config.toml
d_model = 160
experts_per_token = 4
d_expert = 32
init_std_router = 0.0124
optimizer = "soap_variant"
Below are experts of layer 5 (counted from 0) of a mixture-of-experts language model. Rows are named router (the router's row for the expert), up (a neuron's input weights, with its number) and show model dimensions 80-159. Each number is 128 + 24 x the weight over its row's rms, rounded and kept within 0 to 255. Numbers have three digits each.
After each expert's rows: "mostly gets" lists some tokens that are sent to it at least half of the time. This comes from a sample of Wikipedia text that the model never trained on.

# expert 28
router:119140130111112134119084164129120122106134104130149112106095162116136124147129154133138161143090122133124152093138127128111134117128129130103113143096121115142125120148123134109134055120087206093135110140115142157099093163184132170135156144
up0:158121173090097124151128152129145135111135170146132111150123140185114139149156129147108124155113082124097156111144161124111190161105147168151142092080173085151129115115134163136142113160121130152120104153133121140139147113171131139139111136
up1:092132178128154136137152152123113140148101091102125096143183100126139089116116162167118160175123111148111158130124157123159126115107155179126132126129131079145147137140096167133086134119117164099160107087110161149103173143135099130123079140
up2:126109116158128139093162129116184125078126140138162157134117119116082160119131148137103154116121127131118125116111121093128136111149150129157140103195109157114101177112106118121117133158175076148098154145093131070180156113082152107153115111
up3:119173141129089130111095125137169157167149115115064096125109124113163101176103156123137108116106124150089106129153150159133105106137109169130143163105083114127104133149130138145125128124137133142137111098133131134148101107102150143134140125
up4:122179131095126103171125115148106188099159145149153138130075116108116122105151124126129099139115132142111129093111095100167179141100111137139112149117127141114114133118141167149115067144143136161094100102157118156106095160123094168095155105
up5:201135124111098130144130152150138133114095114135161151112135135096149115132131151107145141120086132127130100133099155104101116138123091138088110120130116162092141117140136074122105109130132081125132100132146121145105124077144145105148173178
up6:142144119129106100125097112106135173134137202049122130134132108127078175124169126106131121159127135160112129132152146154137085133150143113112142114124145147127107108130126089139186126120141137123137141105129140172101125152156117102105149106
up7:122150159122158126143125133124083107142145128136125138073126162131110105147154120084136131149148144092072156114162117117102141132142114104165132116125162139118173097147137135129059120135119095150113141076127106094149137145159146156112111098
up8:106165090131120140165105123103108104142149114127126114113141107118128111119105154088134079095154168120126108117112115178125113164087107098120115136103144130179092060135113102116121131146084097127134134122150168164134136139124152145181167169
up9:128133135125128098140104096119118134126113110129116135145128136124056128131128146137145147163148138160107121102141109168155115166161136125156125092123122115134119108106118155118123143150118159171162116143056105136132137114137138117154177096
up10:079112119148138125165114106142121122093107101109124134145131108137113117084099123120129132133129131152137076143053113087149132127139122132049117135141074130135105093117125159144107170116093148134139091144098133122098134137157141149098163107
up11:146143148118139105138146138119150157152134122118132136127115145117108132097130160139137130125107095097127117135141139128105078123126153105128155091139141130152147149125112156114137105152128195118124152136114136139110178151103120144128096111
up12:121088158156112111102112126110151074123142156095116098147082149119156091127148094126163070101138133093127106183143138132151141128083134118133090129150089159122126129175175129125138114139134092124112112091127144145099129113187084150114124151
up13:120144141154138144125094141122132092057102117129145130122126120141131119066147122162168099128116160118148136145107113135105124122133112120145121108137134096172123137109133121116144087181108188111119115154072108153102154123107126116130095110
up14:110149130084136157116149120084166150162143163105149098124196129091116117116108131134132149121142142124076136146155155135154151113108129143127124114114159088133103149123079120102121061096157129131118117121137127104170115131115148155115144105
up15:135101132146136125116185130157110136120105111124124141172117153157117112145137133146105135148135140062113181103124162102096165111175128162101145118112073142088123161152124171136147116164119151130123164111103096146131155134130149158138115111
up16:107142151105160156101117125117144125126164141118160094161115112131123134161106134127116118152107124100182102130132102123159069145140090159094078128133105100136105154139093106103185129091112143147184109113089154150157114189112117126148124119
up17:157085127110091081100119131134131127071196128127101137160117133144172106143129159113153117118117115102135146127113167148145142125124139142123162086160151093094074108129154104092136119145167172118162148145123146158107124118096122110104145143
up18:103145117123134129143115146140099134120140149127119117091118137139148129127165172137151117070076115166106099135116145127143090139153152075120135125081138158109112099147108142131122051149089176098133098096108140158143138132135186138126137143
up19:097083122089093093179125116111163124083138126105168108138127125177114135158139139140121156135122121160049161155111170129178144114164088125105112122145116110107102118138116123135148128104122157124126149131095149137122103156107123140140160135
up20:135135135110132133124124141123131132133154121111146125128111156114089120164164195118118108166090092115130123096149109096115082108105115116124137135108115125130142138140101114124138074107079102118103129154162123154103104100127160150124176125
up21:138105110151164114104148119134154124122164129112122129136064140116148083147150160116139070152125153120154105140134139115156161118145146176136106152135090133118195147153164141103127097188090132139141125116148133078127169102119109106133120131
up22:127123114160100107141183106104133133126122129135127122128116121121121145147136144118120152047146147122178141082135167125140152107156129152117094121141135159082124133106110139099124151058138141071146153105112109139120116182140133143126122140
up23:173141120098080072095127126130136122147122112066114135128118126133127098151106148144113129108132163118125120132097131117084119107176121125121138120133123118171099103119168123088127142178101109065104118113123147124115122127176123143183127112
up24:139109136101106111140157134122103140164111133104175143064134161144121121119127117164178128174121128124151153128123120156121115111124123143098101134127151128127129174141097073139118132180109140132135156114131138119156121145128153133135163136
up25:114137057155164083151173129127108138113169095095120151103161142092166158162135140093152128141145130130135120128063121108138135126134154129102120109151090146171114104135138132144117149127133159117146144115128162104135167139131148126162125141
up26:139135130106159121115123171105147091168121145141167158125097134105166113108156102126135094127132194159158165136098159130165177135152186140141099149111091136137122119173176113105122101120108139143169139107102152063152103125162123135112146121
up27:136145088153126112172115135142120100135130087089168076115133127082078133149110135091162104110139170101135123174126154202129118119112108133130126175116143123136126119132128077148127063127181132115135107153099109167145114138107117115149151130
up28:112138153154148179117111143080121109137099080184123123155118102114131096113100113162127143109123124137098139148182095134128118122089140146158077157121134138098121156124119159128161089104133120100141117103153111155131115142159103129142141105
up29:162102127084141162123165148152116158115100129137158142147149159123156106130150128137105119154143129141067094124088132140101104146134147133147160121132127151093131112112128113126126124136148089079131126165147120101120108121164169133132155167
up30:147082128159148103149109147165149145125152128088144155113112123125119138079159108076127114176148079106148117090133110148110166116120168107128136138146170107149148104163177129150083161125139142147120089107145146139127137101138132117112132142
up31:121160099128119157132170097175159129119178114132123152130140127149116146149101129158101158139097123116102164096100119124158110164072100171129141150142131101151116139124115160091111126166094140106120117131199121151127113100130106129133123141
mostly gets: " M", " B", " T", " A", " R", " V"

# expert 44
router:128147150133136106115110168147089112084091128122085149099141160102175123167134112137101123134128139123133094130155103124091161133107139084131126140102164081111139137138139127159162060103079155120120116117111108125099133125130115105150148169
up0:131174120152170089111092132135152135096126116162109126179114146090097132127123115093117096156085138156120122164144110128143134096103117165112126125136136165121107137123155076127221058123117109127160113130093115116128120136122115120094157136
up1:182150149136139089103142108075085147168131098132109118098155122129177162169161151143105146112149119122177129137104123119101166146145150108114097099075187130133116116144152170104110108102096144103123105126175131161138120162104166116163114135
up2:141132165150147134098098094104104172144093143154147152121144152188157117123126089149123094136095143114164172107090128117139179137098132105154103158107114152115092151142137109090139107142105146139120102127149118118137182141149131121128102141
up3:159154094121131124160126143151064132160151149118167139120122155081155125140140153152091061143091125153125148101115108154088102129170152136121127109162137120109115119135165154143158121103128100100131114150114135109094144073147146110172131124
up4:148128143133112091142156154173157120133101138096089123145156138122075110121118158122142154143089129161117123085144167104161129111124131097116150159125148116114147098149159143133099127103106145088142145117147128094124126110089165118155141112
up5:136112109136104116122141121154117123135126137153105180130107117101158105149168092131099144140149115188128139153147075140097115085135143148144159108153157131085164148157134122161132115114084133140095082126136163152101098139148110164131130153
up6:172161145060107084124097152064149167132110160088166128135095101122149115085102106118083127149162133155147121139144127122143149137127150132160093151138148173129105141127125138158133136105133138149124121082138091116136173145138120118159144108
up7:150129132142140158121143129089139110127122113161116137135105148145163126073111131122151130111126124161128098135107110104093120141121131156137115155131122109115122153094101105136187101136128159112123049080173091086144117111115088127128152110
up8:128176135090109137146108141171100133112118135081134108135173150124146136126141136152122150128121134094118125112107164153161137104133148150133137141128147135153128127096124132103125102154145152109122103093091087139085170140094129147147102140
up9:124106124151139139166107160097114089100161118128119151127120130138163128133140134121169143148154117137135140159091113098098138094118115140107147123129115132127137140130093118187121116104148132128091097121177101130114135174108088115158151174
up10:152102142101156123102142157097110142094115112123166090146170132102124133143148138181141129120150158134143139116133120097114119155129131127131087090140149113131126142139105087171106118126138133175095136124127134156122176186088125110138167156
up11:126144145119112098154117147108091161145149121159127124125151178117160092146117148154108107166120104111179086147154137112121142135097094100165102079067127133115146158120109133157094119118139118127154125095116115092163153105142095146087134132
up12:134153158090140151136155148132119134082110146142153143122150138134096140116164122139175144149124086089132130144099174156138116170159159139176177077115116112133156129103145123121149105159108165139130085137137108091090140152101103147108136113
up13:103123102126131093152151149155132103116133120096099155168107130116139128187146107142176154126124101097154139179086113153111117115131121106107138130115088118091098145114103218102115131108095148134131096110130114106117149132123127121159146120
up14:133096141154120154142123142131108161119098141144100105120157153150163098145133166142161098145172088089153117149152082160108120134100124151123114108132102159164107129119175135159133148164099145096152136139135155118108135128139114096171143118
up15:116177136119134124120151118127104150119136156145116136109129138142166131148137089141123156078104109134130121116142100113124113104082141118086125170146095104103170165133095134181129124116131166116096103101165106155094115170166161114159124180
up16:111165154099166160101069123146118171137156131116108078113131122134148121138123104131151128169154137134136126127126089140131163140095092118083127128128151125151125103100134129138166106094105098115165137106120073127108127163141091123144155119
up17:156118148174102147106131164122106096143129142095106184126132110168119093147136128129116145124094117081079134091137078126100150120136102141100143124180123156110119103144142149140146111104152142148089147122093129118129129090135161125127095081
up18:102138120147171109163119148145075134136110080104105143114137120093109111123121131097137154114130134139173101142166133132108108129114173091127097145108133136110128108135133092136098120040084140129130129168161102128114107119124126146096155147
up19:128112134147122141121139150149150063075102089100112121094111127121126124113128111150135151076139101154145129141144118152122141128132174096113185114084092130120164121109179090150119129081120127121121095106139115100142121089162154065143162147
up20:139129161125115137121171155130138131144099156112123137116149126146158093098149104148102144092114118118092110118124105125114125106141142141140138153122120115120112121122147130138115150127165161099110121135089159073106125128152174114100092071
up21:161155097178160116111106143143120134161079126095121130125108123143129115163119152111160124105156104100099115107111092131124128098136123125085118147125122132121175146179098109112138158153159169133137107117158122079166155127129155122143097116
up22:131104137125127123115135138125118128130132124169163154165098107152167123147139136135114101111124131113152102143163133133126127107103139076099125106128133134099172132163121121134143104108175103215103134127129143134079177161148104098170161135
up23:138099125160153120167086153155100155113105175091141107125098124126136099163148137106108118123140127158139119153143121153144161083116124115121142136126157084096133194132100163144113108132094141134087099155132118099135106135102103124140131139
up24:116125127150111097158124173150149122133114126129131127105117109126135150142156080126168115118104122148145105171150107110093133175100087128132129124112137139122154076112135111142140103109133126109145137171145069116130145112144142087117153174
up25:195152147099092117104145160161151115119150142130107170150106136127146171167111111140119119173128084149139119098123128112137124122128172149137147105150125135115131176165130133082162109122094147159116105115169114100127163123078101155096103144
up26:161110124122145087123162161118073139082088134109108121109105099114139128155159151130133121132128171138142156107143097150131102120153126177113124132159147110109166116119156123141142147121070147135125100141151113189118145134115107134140137149
up27:079142118151152127120123147154113135100135155091117137101096158126112135170125101122072107088117161107112127129156151164114159154134133144137112150098162110057103117116116105149083097104114113113177095111099151129135140144126134150136141150
up28:141131139100135134116124145127069132141129144146155136171129168133184145181113123096087128193106123111145126130122125110127088149116128106116158109118158100090159113108132105112129116125104126082105137112080089081115151119123138108143140140
up29:124156111150146151144103145126124093108134089126083148092148136102155107136135104107124143092148145141131133121062061177138110109109126132117098161142140118139138139131118117160162141150134136099099135125121085120167156128125136127154125106
up30:120158100132111148087115155154153099149105136123122141094058132142145101150132095157155129117157136127148147127149088168133178134134167123123114148115178056117112166119154125152144117122123145117138157094130069150106120115131170131134140153
up31:132157173160140103154117125166122153127130096095130114142110107120171123132135119143137187106116105119177138160138144108135108101095161120135144143135120157144168134156098111163134162111111151100121136102123118156108132101133095132129146159
mostly gets: " K", " G", "z", " St", " Ch", " W"

# expert 0
router:133149172107102135099137145129111120117174122126081102126118131130152069137109095107111140161164174136121136144146143168159150144124104147142155149112114100111123091131139120097129112092122129111101142117125116146146096111086129145108131125
up0:174124209104126165088083123133092179117106116148107108130106127136105099145136122157110140135134145115148128076139101113140155146174103147132168114143137102131148151101097157104143134135114141105165132132136116165124137142122136159152152116
up1:128147150099092125142150176124114124093132145145109110150142129118121093113149064105145156126138139122099107138130101113142123116146103159154131115083111165147134108122055120117133117136138153137113129092123116149097095151118073142140143112
up2:163100147136116109130142109115124111100157119125096125136137126098130147124126082151105173114091164120145123122158139161139117128102137128133160120119101106100077107104154118125164133123104154134148142106111133155160129115101136130098141121
up3:101141144114109161122114074116092112141163131119138111114124099122168058135109142118103137098159122148120122139159147095154121106100138113125149154144148143134128148156116176124110141103116157100129178138116147181167110123147135123134080149
up4:121114160111094116121167150109131117078143143122106103153118102130118095144120130141098115132103139130135130171112147176108153112139122142098168157117122145112153094085185115103138109119156147151130108121125168096146121135168128127095124128
up5:143103131106113151120164106134123157126161132196119102118094098158143120165163131143145109098144189134157184152113159149128117122136135151160131131139117117152164105150122097117073146124131099126111098144133091158152140123133118138147124161
up6:132155134066091145106121145103123144153145153086113119125107153108113108118144148136081149152153167146107140102108133084149127115116122149078106138112125066151156072167108122119115109079120097096137128131100130171129114112155132135132118146
up7:113139159129126145128141151149111124133119130100117136137154109110130126094101138122075132125173147120101160161149154128125098083141098108120142103093129144093151116109133111151045108119128107135126175127080105158138105091110166127144133114
up8:166128138126154115121116131079141163126163150130141152129128118189169119103157101134096170143125110111145143128131163099193150136108095155103135144121115107145113111129141151112148083121098140103146142151120127107137179135126131140105140082
up9:115100112128101135100113120108138163132151107158112144170112140119141124084164138131107135134158161127119168164184190100163181143075166098110143128164124110123119073111130087148123060169140144090160139129114183124102131110111107122113120120
up10:168123116119134110126110138078142128122161121087102097130143102150096104121107145077136150156097084132106136132123123130106122153098154180158173148103150147123123128128110080086167137093102146141141164101154114155157119098113136123126112098
up11:121159128130109137104119160169156103167135114091155129161144167140137093145135128153108153133131187147140102132155167147160097185094111155177102128096108119160126082156114110140052114092105115103139173145098182126156132114089145137161135139
up12:100135152133103154123128180131129123102145106148156098086155093126186118092169142124109133150125153145154125139123119157129180115158082129124114123115113098110094116131139098146095142096093099134113084109164131166126118136085158149115099139
up13:140142185130141138109115075131131098141106112140113111172085143111113115113099123102112129119110163143132154101128122130144123109101122168111090146132100150082138152098104102172149158122108153087137162141104112151111090138146088138077108096
up14:132100144141128099156135115145140148129143099113127109131121167155163126108158131110129122121160172131148113134149191100120132144148108153175120138092094129126127108100114151114063111130103106131129121106139131160100129140108102097104150119
up15:133173115125126158128106157169116111130136134087098131114117108140139149104135146131096124146150159127130118157111114138134135106129135082113141169077144085125097146144143123099085115109114086105099126084120119148153141121103128166154139110
up16:114116172115114160092154135140143163117152096106126116121116122104158096160144153129154099129142134107101142117149103109111117166081133122143172114140078089120087098128163124170134132110121141134138126110117180146123141120098153103157082128
up17:138101123129081107119114141098117151105141122102093135122114116147135096146158137091122113145143140154103101135161139174116112129138098061163152146107089117106112128132128091125097129127074152119109151170145158148133147133144142137120148118
up18:143113126153122129131140164110116153122134157174110121147156127127169091141130126119151135120155127122162109141098140178153168129138122145130091123140143141148067159100141100122119141095152116108110124162140141148199119121095117134105127131
up19:146183139148148124133104090183125126136174143078107130127154108095125116133100100164089104143156146160109151107130173122137137084106079112131130134163108123102152132127148133098113116121091139142122117075118111136148075073126112136133154144
up20:133118146119093120158156138127102120143178113115122147129119130111137096133110144117119079157126153128124120095169104169148142122102114103122104150123173095110154149132151121079131088150117137113128120071128068147160118152147123135149107095
up21:108123151159114154140118096138068136101120122103153109152165103127168089127111117134135175159135111141134137122137127145135109119076111166131159143142078123144177138137116101137131145172113110101117094132127113096102125145128175125115168148
up22:144142158157116077172145138139124104137146161128104116143081132112161095147131155100123090168113155179132125129134107148091130141127104130132167181134120166114124130150143145101176126164126081150109178158139105134118103105147173129105097110
up23:136124115100087103130169161184160131117158133128104099106155144094148133138136122122108073116132189152095115150127161130127160077112137132086153137119127131133132104114139106135117126106139132141092127118137124133176080107121122131144146126
up24:128128131092137145107105099103124123113138171131130110167135084124101106150104155084131117075178101144203132117148165098143179114145124165122130125117158112123087105139144128096130102087131105124166113116142150094126110134147124151097131123
up25:128126169097153146131060108137171133150153112108122123068155127167146092100157110131106163112121114138102101145147148131133085134131116133167150150141154100116121117161094142097136124133101158133130123143138121146132137119173099074152142157
up26:129119131140128119069157175164121120111132106140077171121135143134131116136117089124113121151118130188159172115129148142171132141138111101170109146104134120109124109127148115155108118105153179105167153169113129153106120161117177103146144139
up27:112121135128142153158078112131124131103173147132118141187101131120147167127115126105122128137124145117128159131145151158124137094139124124094144135159156092138085077092109106138160122110124093190099128108141131131115121097136153121113140116
up28:134162158146114159126123144165081149134182113118120107131150142092122120115140100133126150118154154114126150122147121158140168128153099126159138114120126109094148086152187103128084116076105132106119141113104118122129096137103122170128154119
up29:119077129134104194129113164131122162119156130125125105102177142143150088145157086119096153174120120119103114150143154157108101158147123124150196119121120129125131115152105105124170116127105167090106131144156082113114092116127147093144156113
up30:094140127145130111158139181108127158096152138128106126173143129132103096116103149122162125142142114140111116138129127120132125093093100116100136093131140089115138067136120121150111091081084125088119140126111148104163115113152098119122168151
up31:160151122130121085127101097156135107119148114140103111166114110157130099167087149115101144132136149107161150102199165143126139152115102186139120154132128136104143132070099136107121139130113118121132139126120111157129138082125097172121133158
mostly gets: " st", "st", " lead", "est", "app", " assist"

# expert 10
router:118140156109109116124088157149092110114141124125188088124141138106109090101170105112122147125128126130157135153149149159098153118131115094132128140082141151146129159126122124126159075123075142090121126134129176128149111166135150148062158138
up0:139144126142115133135130197110087137111131140067140132156137104152058127123134142130105129181152150159100129209156141139134158102152131104128138135123130112100166180126114093141090133135138167102143172116131132105097136146131106147112097136
up1:110117149124107172118148114124142138133129150130141131156149127142128112176140123124141135125195109136137085128135159085081154125128143136138112079135109127142129089105107153124164115153105151146089098109140134114165157168128178145151157183
up2:112176165102110124136131146095151124124131150157176186129117113122090164100150124113194109140125089160155078139120125108136144102103129133090142122120119113134178112112149111167124121083154152142120124086135125102159143166116116126135131136
up3:118097114135136105131147112140188116084113156092150131069161132118151138120115085139121129114115149139138085120117112167094140125138125112119122089150106145170135138108147112108143123083151165143177155137110203127127127175172141136098128106
up4:132113098122110136127103135145109143124161104102172105129139118119115096157124096135160123164116150135165129115130151163147132150107168150114126133101108152126142137136129102122116131151109115111136100140146107133116125128106151077069138119
up5:187104132123120140111106161123131107097106109121138150118167169128105078107172034099111155115113113147120094129113107132131130116121125106110085153111126147097142119088100094086103130119167145091107098110092154114115126139141133155150137135
up6:137139121117142111160144132116119143121108134117127162138137106130121114145124141129130135139097127157152087091143149115137100095099134103113089145080085173114150129162105168162151121101145055099156132097112139123167121144120140148132168113
up7:072159162147117096130088151150112162138100134121132116147122093152139111113131149166118182158142111118141162127165128153099140122119122117135147093122147125187144136153199177145139125146092166099141115140136108103109158142071100122107146138
up8:149107162097136107115119128126117096114116143168156125145124151141119094112132097135124132097124116144198117129144104152108160127131087067137145142112097175111138156138144098117159116141085138142127116121131159134136127176151187137095127136
up9:103140175090134142116106107139119139116129078118145151137140146131124096140123113155126122117147147144175146131097108106137145115099098115118141152123104120129150118094147123093100100127105079129106093108110087128113116096162153151097171100
up10:097110142129130165113119165125115120116107175125161127093142150125130169112146153145115191136081110127129149155128104177112131143098100099129184116133079136155099160087109111149091109091133094155127119170092092099170137074105131141088087093
up11:131144121138160137105171116121094127121124104156119127143148126090135099093153121135133116091101122147184165164112164126125115154091137116156138150196073172135111183088121128107105109062157144138162108094099135121147122133131071153110120139
up12:125137181105079106089125134089110096162151073137140086143148135130128108117147129126112101143138154156143164124163167118133141113128151127136119094107147108169116132102110120160114112133113113165120149157121172153158129165136155105111189091
up13:115188110148157139134092108162095142145144141118131126110129130129119076065090120096160124138115127110154096120120159181145109082158105141143113102113214102122152158110125122137168150133100117126117116155162116164103163130121113169092133112
up14:106156102096152094080105097127099126172122153127138111176140108130099130167152119112172133122123132141148114177118191092096151114131161106154123156145144142118124108126121104129169115116144169131172144072117116083145100156115134138095151125
up15:118143144148104118104130117129139117111109114135140113127137151127111107129131165099143087113142130136126095132122150103108126096075113131126135116072136107125148106126141134101147134132106177111115113154111116123139116122126147138162182135
up16:149131121130077125128135168120130095167156152137167120163116107150112103146122136140132137153160097103193097144132132096125089132170099139160115105142128142150168135123123131114158161163126123144112130095078127149118152160131111122114133108
up17:103117096147159137155137165136105170122150135093201138123160107128155097140166108145131123145115113117151125160119136173125106170142123121215141090128144085124134103137140123139132109103119120114150126135109158158125114116120141125129177127
up18:135145085132102111137113128113137123114146154097154153153132181118099078176151170130113149130095178077159119127149146118162148115135137126155113134147110125154100163074114132042137124124100076168121128136134165158103143119137173097160127117
up19:134144160128127084144121151160114119120102099108131137144126137126105131123147120110162152116091074143144121162144180156120127106143116127140129120109116149144132181124125100124165104161133153105145147133106099101156159130115122163100137105
up20:146165163127130131124118139078101144137116123147166133104138127123162095097121106096162155153135153146147129174104130141141152132113172135120131177132121120155106123148111150147147082160129116107124095130142174144168154144088159111147116088
up21:117101144155089085151110140111103100108094152138150097132122122126136101147154153132141128160119121114170117162168152138105119104107162092143130092141106152126122167106148111119134137131141130173126121127165153135109164175148089114091156165
up22:113095144132134103149135162131118086113143137105171120104118130132096133137139088139160148151121084133119117144122130113116154120109129090171144146101102161138105120109148116150126150146187138102147087117099111058133160140141125128107182114
up23:100136103139136118161112146165132140121126073146125144147168094123145149167147066134122173094115119146114090149169118141118109162113141144134156156093128108128126104157089098147086157103148144151140150076175141098154109145165172121128123142
up24:120112134141173114159135101139170127123164104128143127108133123094131161124093116078126066105150101121135120156156170131107106171132140157165119116116138143128090112130158125149187122116130141142149151173118116153127104165123135107112156107
up25:115140110129112154122066122122125129193076114113203112148128108093112113114119133115130155110173105143117145175109131155117103144089135142142135146135139157143119118124134092100124091166151101105112101122127123119153140127133103116147170153
up26:157165119143137088121162143112114153147188109135152112099144086142133111121151093113107136107149091137160139133136143158132154136107117107152142120118129119066124121117161098118085104073116092141120137139139153118134091119135108108071136143
up27:137108138092162105100132119167102167127123090111149111150102144137153159120168116126102116086140136153191145137150160091148124079171116088147163150122113099111134168150112152151110098083087158135106102139105111106090145147119148148154139139
up28:093117111112105141143111111111125130166124141070168151090105116142134074118138080143150145126120115146211124145126154141109114166087133131101099140130093133120123161107117153169148099081091142116155137136135155108142105162109109154126136142
up29:113156100163145124123122173150089071145118129144175129131113181136142083156146117118099123128105090089116136135132158138104136160115108109124120164123131159135137140146126164147117120103146109119108137136107156149140123145098165148095092088
up30:131108107124115083161144124169148119104097130109142144108153104134155128097143144098144176122134111165116108093137113160126112151117101134092164159163146129122099120095159130140124129109129122076133122147104098134137157110143138091142105090
up31:131084135113115144127153100155117134134109128131110171128140171115142091074132112143095157134183123119139169110114106112121154125118116180116081118127083131111108143114143153119121145148114127101149103130098117130144147163149123121117111100
mostly gets: " f", " p", " d", " Ho", " c", " Ch"

# expert 22
router:140112118138172121127118146137154117126160138122094120105155181077139142142076087137059116125143140122125161133123125159148115127114164175105102125092142140112127117099128125131064117153105119146124120138156151166093118173169129141115161114
up0:105114137074125117103140093115094141114169183137128104116121104147114111107129085145103105118105140137131145149103139149146125167130137136112138117099134126129112103132137114114136079180093098113146120142148152191129161149127096118106124115
up1:152125143139103157119088122144160105092109081126124173120118139168109131165146143093092180099155131136126128116146154129134158121131055128153110142121160093093124112119106115109115110125130132152119095135121115112115096122109153144164150121
up2:133157130113159176131103104187130102116092134144141152119125120159140148134131109124093167134145165152107095164130144135144154119156113119114140112079117122084155158132132149197113129107143110122167165158147153111137106108159100096135161146
up3:113113095103105115166127200144134127103137123117127118091153125179126116131122124157113102158093093133115125100123131152067167150167138139124112094128120108101154127082139108177094142113122151150169145105131142120080155181158151117134139143
up4:124129122154075129122097108116154112147163140102067168126097127147122101129108135116078116069079106135193141105135120134122086122088124132093115145122146127162172140111118156114132087151146103094119108129139165178145117122118133193112112133
up5:152162142130158130139119150189169123117118129101121141106098112135108144107137131106089130150114126151099127096102152149100097174121142128119137124096128147130161130149148120151144158134141127122134108160154083140121120106093126141103126126
up6:117133087122134157153142106134127131132155101092190127133150137149143133111114153099120112119096148132088136103105158157156130095132075183147122110132119139132139142112112124137098105104106155150145105144148135119102123088121147122108105117
up7:115137115112180071102137134140175121170146108120086122125093146141112104128120120166132093148124150160154122109118088114106113149120134138128162165110121136186121138086151111141110145112115110136129129123072124126121124119093104163135157102
up8:169111141106087111109067172111109119170133118088114131142140118150106092128111102086121141105112114162105098120089098101129126134144147115147162150176149124121128098132096092139090133116097143150089130125148159139107127126131133132098149101
up9:127103130081112124144126122104121154120145101119174152111127128156131170150171136111137147118156118126114149133099141103121089127132115132123162089170164059188152078129121122125105150106129106128092102094115176130128109128156084115118172151
up10:128145151145114145108099129177153173120145167127148121126120134116066162154122177135120164162123144106103142126165110103140138157108101107139106116147124127098106119118145127150090119171162168162148110156071164136136147132150164109164111117
up11:118170135110135153136146155135117109077155109161117120087126158102107114150118098113114131143124127125101096112144122102124125133101128112107117160126099117170124113130160094093153133134136113186177124120143164123131136143138129113129121139
up12:122102108138125150093116128155143118136126116122088086141115102110144117133103145135164140128103141152083130173127163142122146154091111175119112148158145125100092070091147081125135089165131125161147131160133127103084136112122135136104147111
up13:108139104122146138114129106153177130128148163131110135132129111173123129092133108107122146084139094162148095152149154138135146140126160156132122134120105125122099118109127146147120121095094163147123165102091095113155187168127102107105122095
up14:131122101125118134149103093083127110122178101145162097110141119104157113144166133164113110106142122112132110081115135201152142120152097110115166089141150100169126142163119180114120107156103124078150127146132176144140116097122147125113133133
up15:119104165115096140114158123105128131093164124149193111131136099101122111087126146117149116090120125124137124086178102111137130147080143158140176109084115170127112149108131127099088144152153139136092151120117092162111141123073161143124137150
up16:117131119157089125108206144144123141114126136107108113086159104115154123102136139099123158130146119131139167094117155182120117154096130148096117127161150080149146087098148149153106124104158135109173072144146144158100144096096151125152136108
up17:114092132082147116119115153139109092174142136117070148115144150131180104117134123145126131152126092126096141154119093103135174123102114114100138146101151159093159124136123126122128112080108158127092126147105088166133149136127108118126129115
up18:159128154148088147100107097160162091125134142124088137095107133158160132132087116140125140134155104134156154149153142126113128099121153110129175126098118105074110152140136112113120144121168100087136117140111134168121169109151114094100152170
up19:126103133169175137129155102117150165105149129120158132117128130169148120126141106154124127128176147090156172103158171089138129139101128156077106124111110151172106162097108125130116131140149137148094094136094093113146130108082108124137088143
up20:129110072160113152127141109132102151092137150141158120146114123129091138104158135126121094156123133163088135143149113125159118088124095111135136110130124146094117188120093127149125146124092097116098138112113101107164129106135127106169169103
up21:122151113182142126158173123159133159152128132141080131154126170124147125139145106097111142121134105105154131108098131138096097149149124134147141133085161120165135183133127136094141145147117183107124124114167171135161123134137125159095108119
up22:102129125141098143150167174130154136155117138148126161136135138126121124142113084100113111087114085089152143123136124097095079127137145152149133117068139150190120149121141125117140139155137178106107153093148086173130182130149167137122114128
up23:132161133142082139128081160119095162159122163113141112134115143107155143062107101145084129156132167141115126150157124110124177125114149083108079133162112148141150153114126144144122188106114135138106135099124136133112099138098155124139163112
up24:110125170093168132138142138183136098104116125124118115132187176104109120127128149176119124125115111114087167125144134095141125106155114121120111108146079118104145097131135108144137102116140125074125117135137109125116131115148138131122153148
up25:127099076120142118128186132140130145148143140093149129139130115161073086119112111148148124129140125120132080110104118132123100161142155153153152134100102138073150143104170108111134097154122105155099143111146089126125154137149120115131116101
up26:123120100141136118131124169113101128127131079096156104137108121143121137096128139145099140109130108129149087114104104088102153156145064116158137119126135127157144149106090145094135131122108093122135129105117179108186132124144089154085130151
up27:125142162103138144087147084121140119128138158129124118125155159146149133168151137177126119155107145112161124142092094153153105121125063128136142145123107136104073131126149109126155134124108110115121114176119127113129156113123121124120120122
up28:093141121165142147094121160106170136144109112133165155090160142098117127131123086099131115083102120103166143096128117156097138131098150126136158170136097139168146103153152117084161124114132142129131154103105136137109183132086159127144111124
up29:150155108100150093165103115116079101102116134151171124123111173116093124159101120140115127101127142132116140101144108155140062110129159122113092140116123140144125151161120143093085094138121094120096126178171156143133089165103128133118105176
up30:116112121169110108170090131134144123101119091136109133089131142121120133098125132122182130123147118155113085138100154127119134125125150142101128124125111154103158133134122120127100088166155135125147103130141143183116105178183107156150137152
up31:098153109166121177136127118113140118063073082131154164120073140122154123140093116141091129152101114125147078132156117172112135130117122153157081134106133075160115148098101164137153097105148140118144134135152166112119118135114125105113134137
mostly gets: "es", "s", "is", "ers", "os"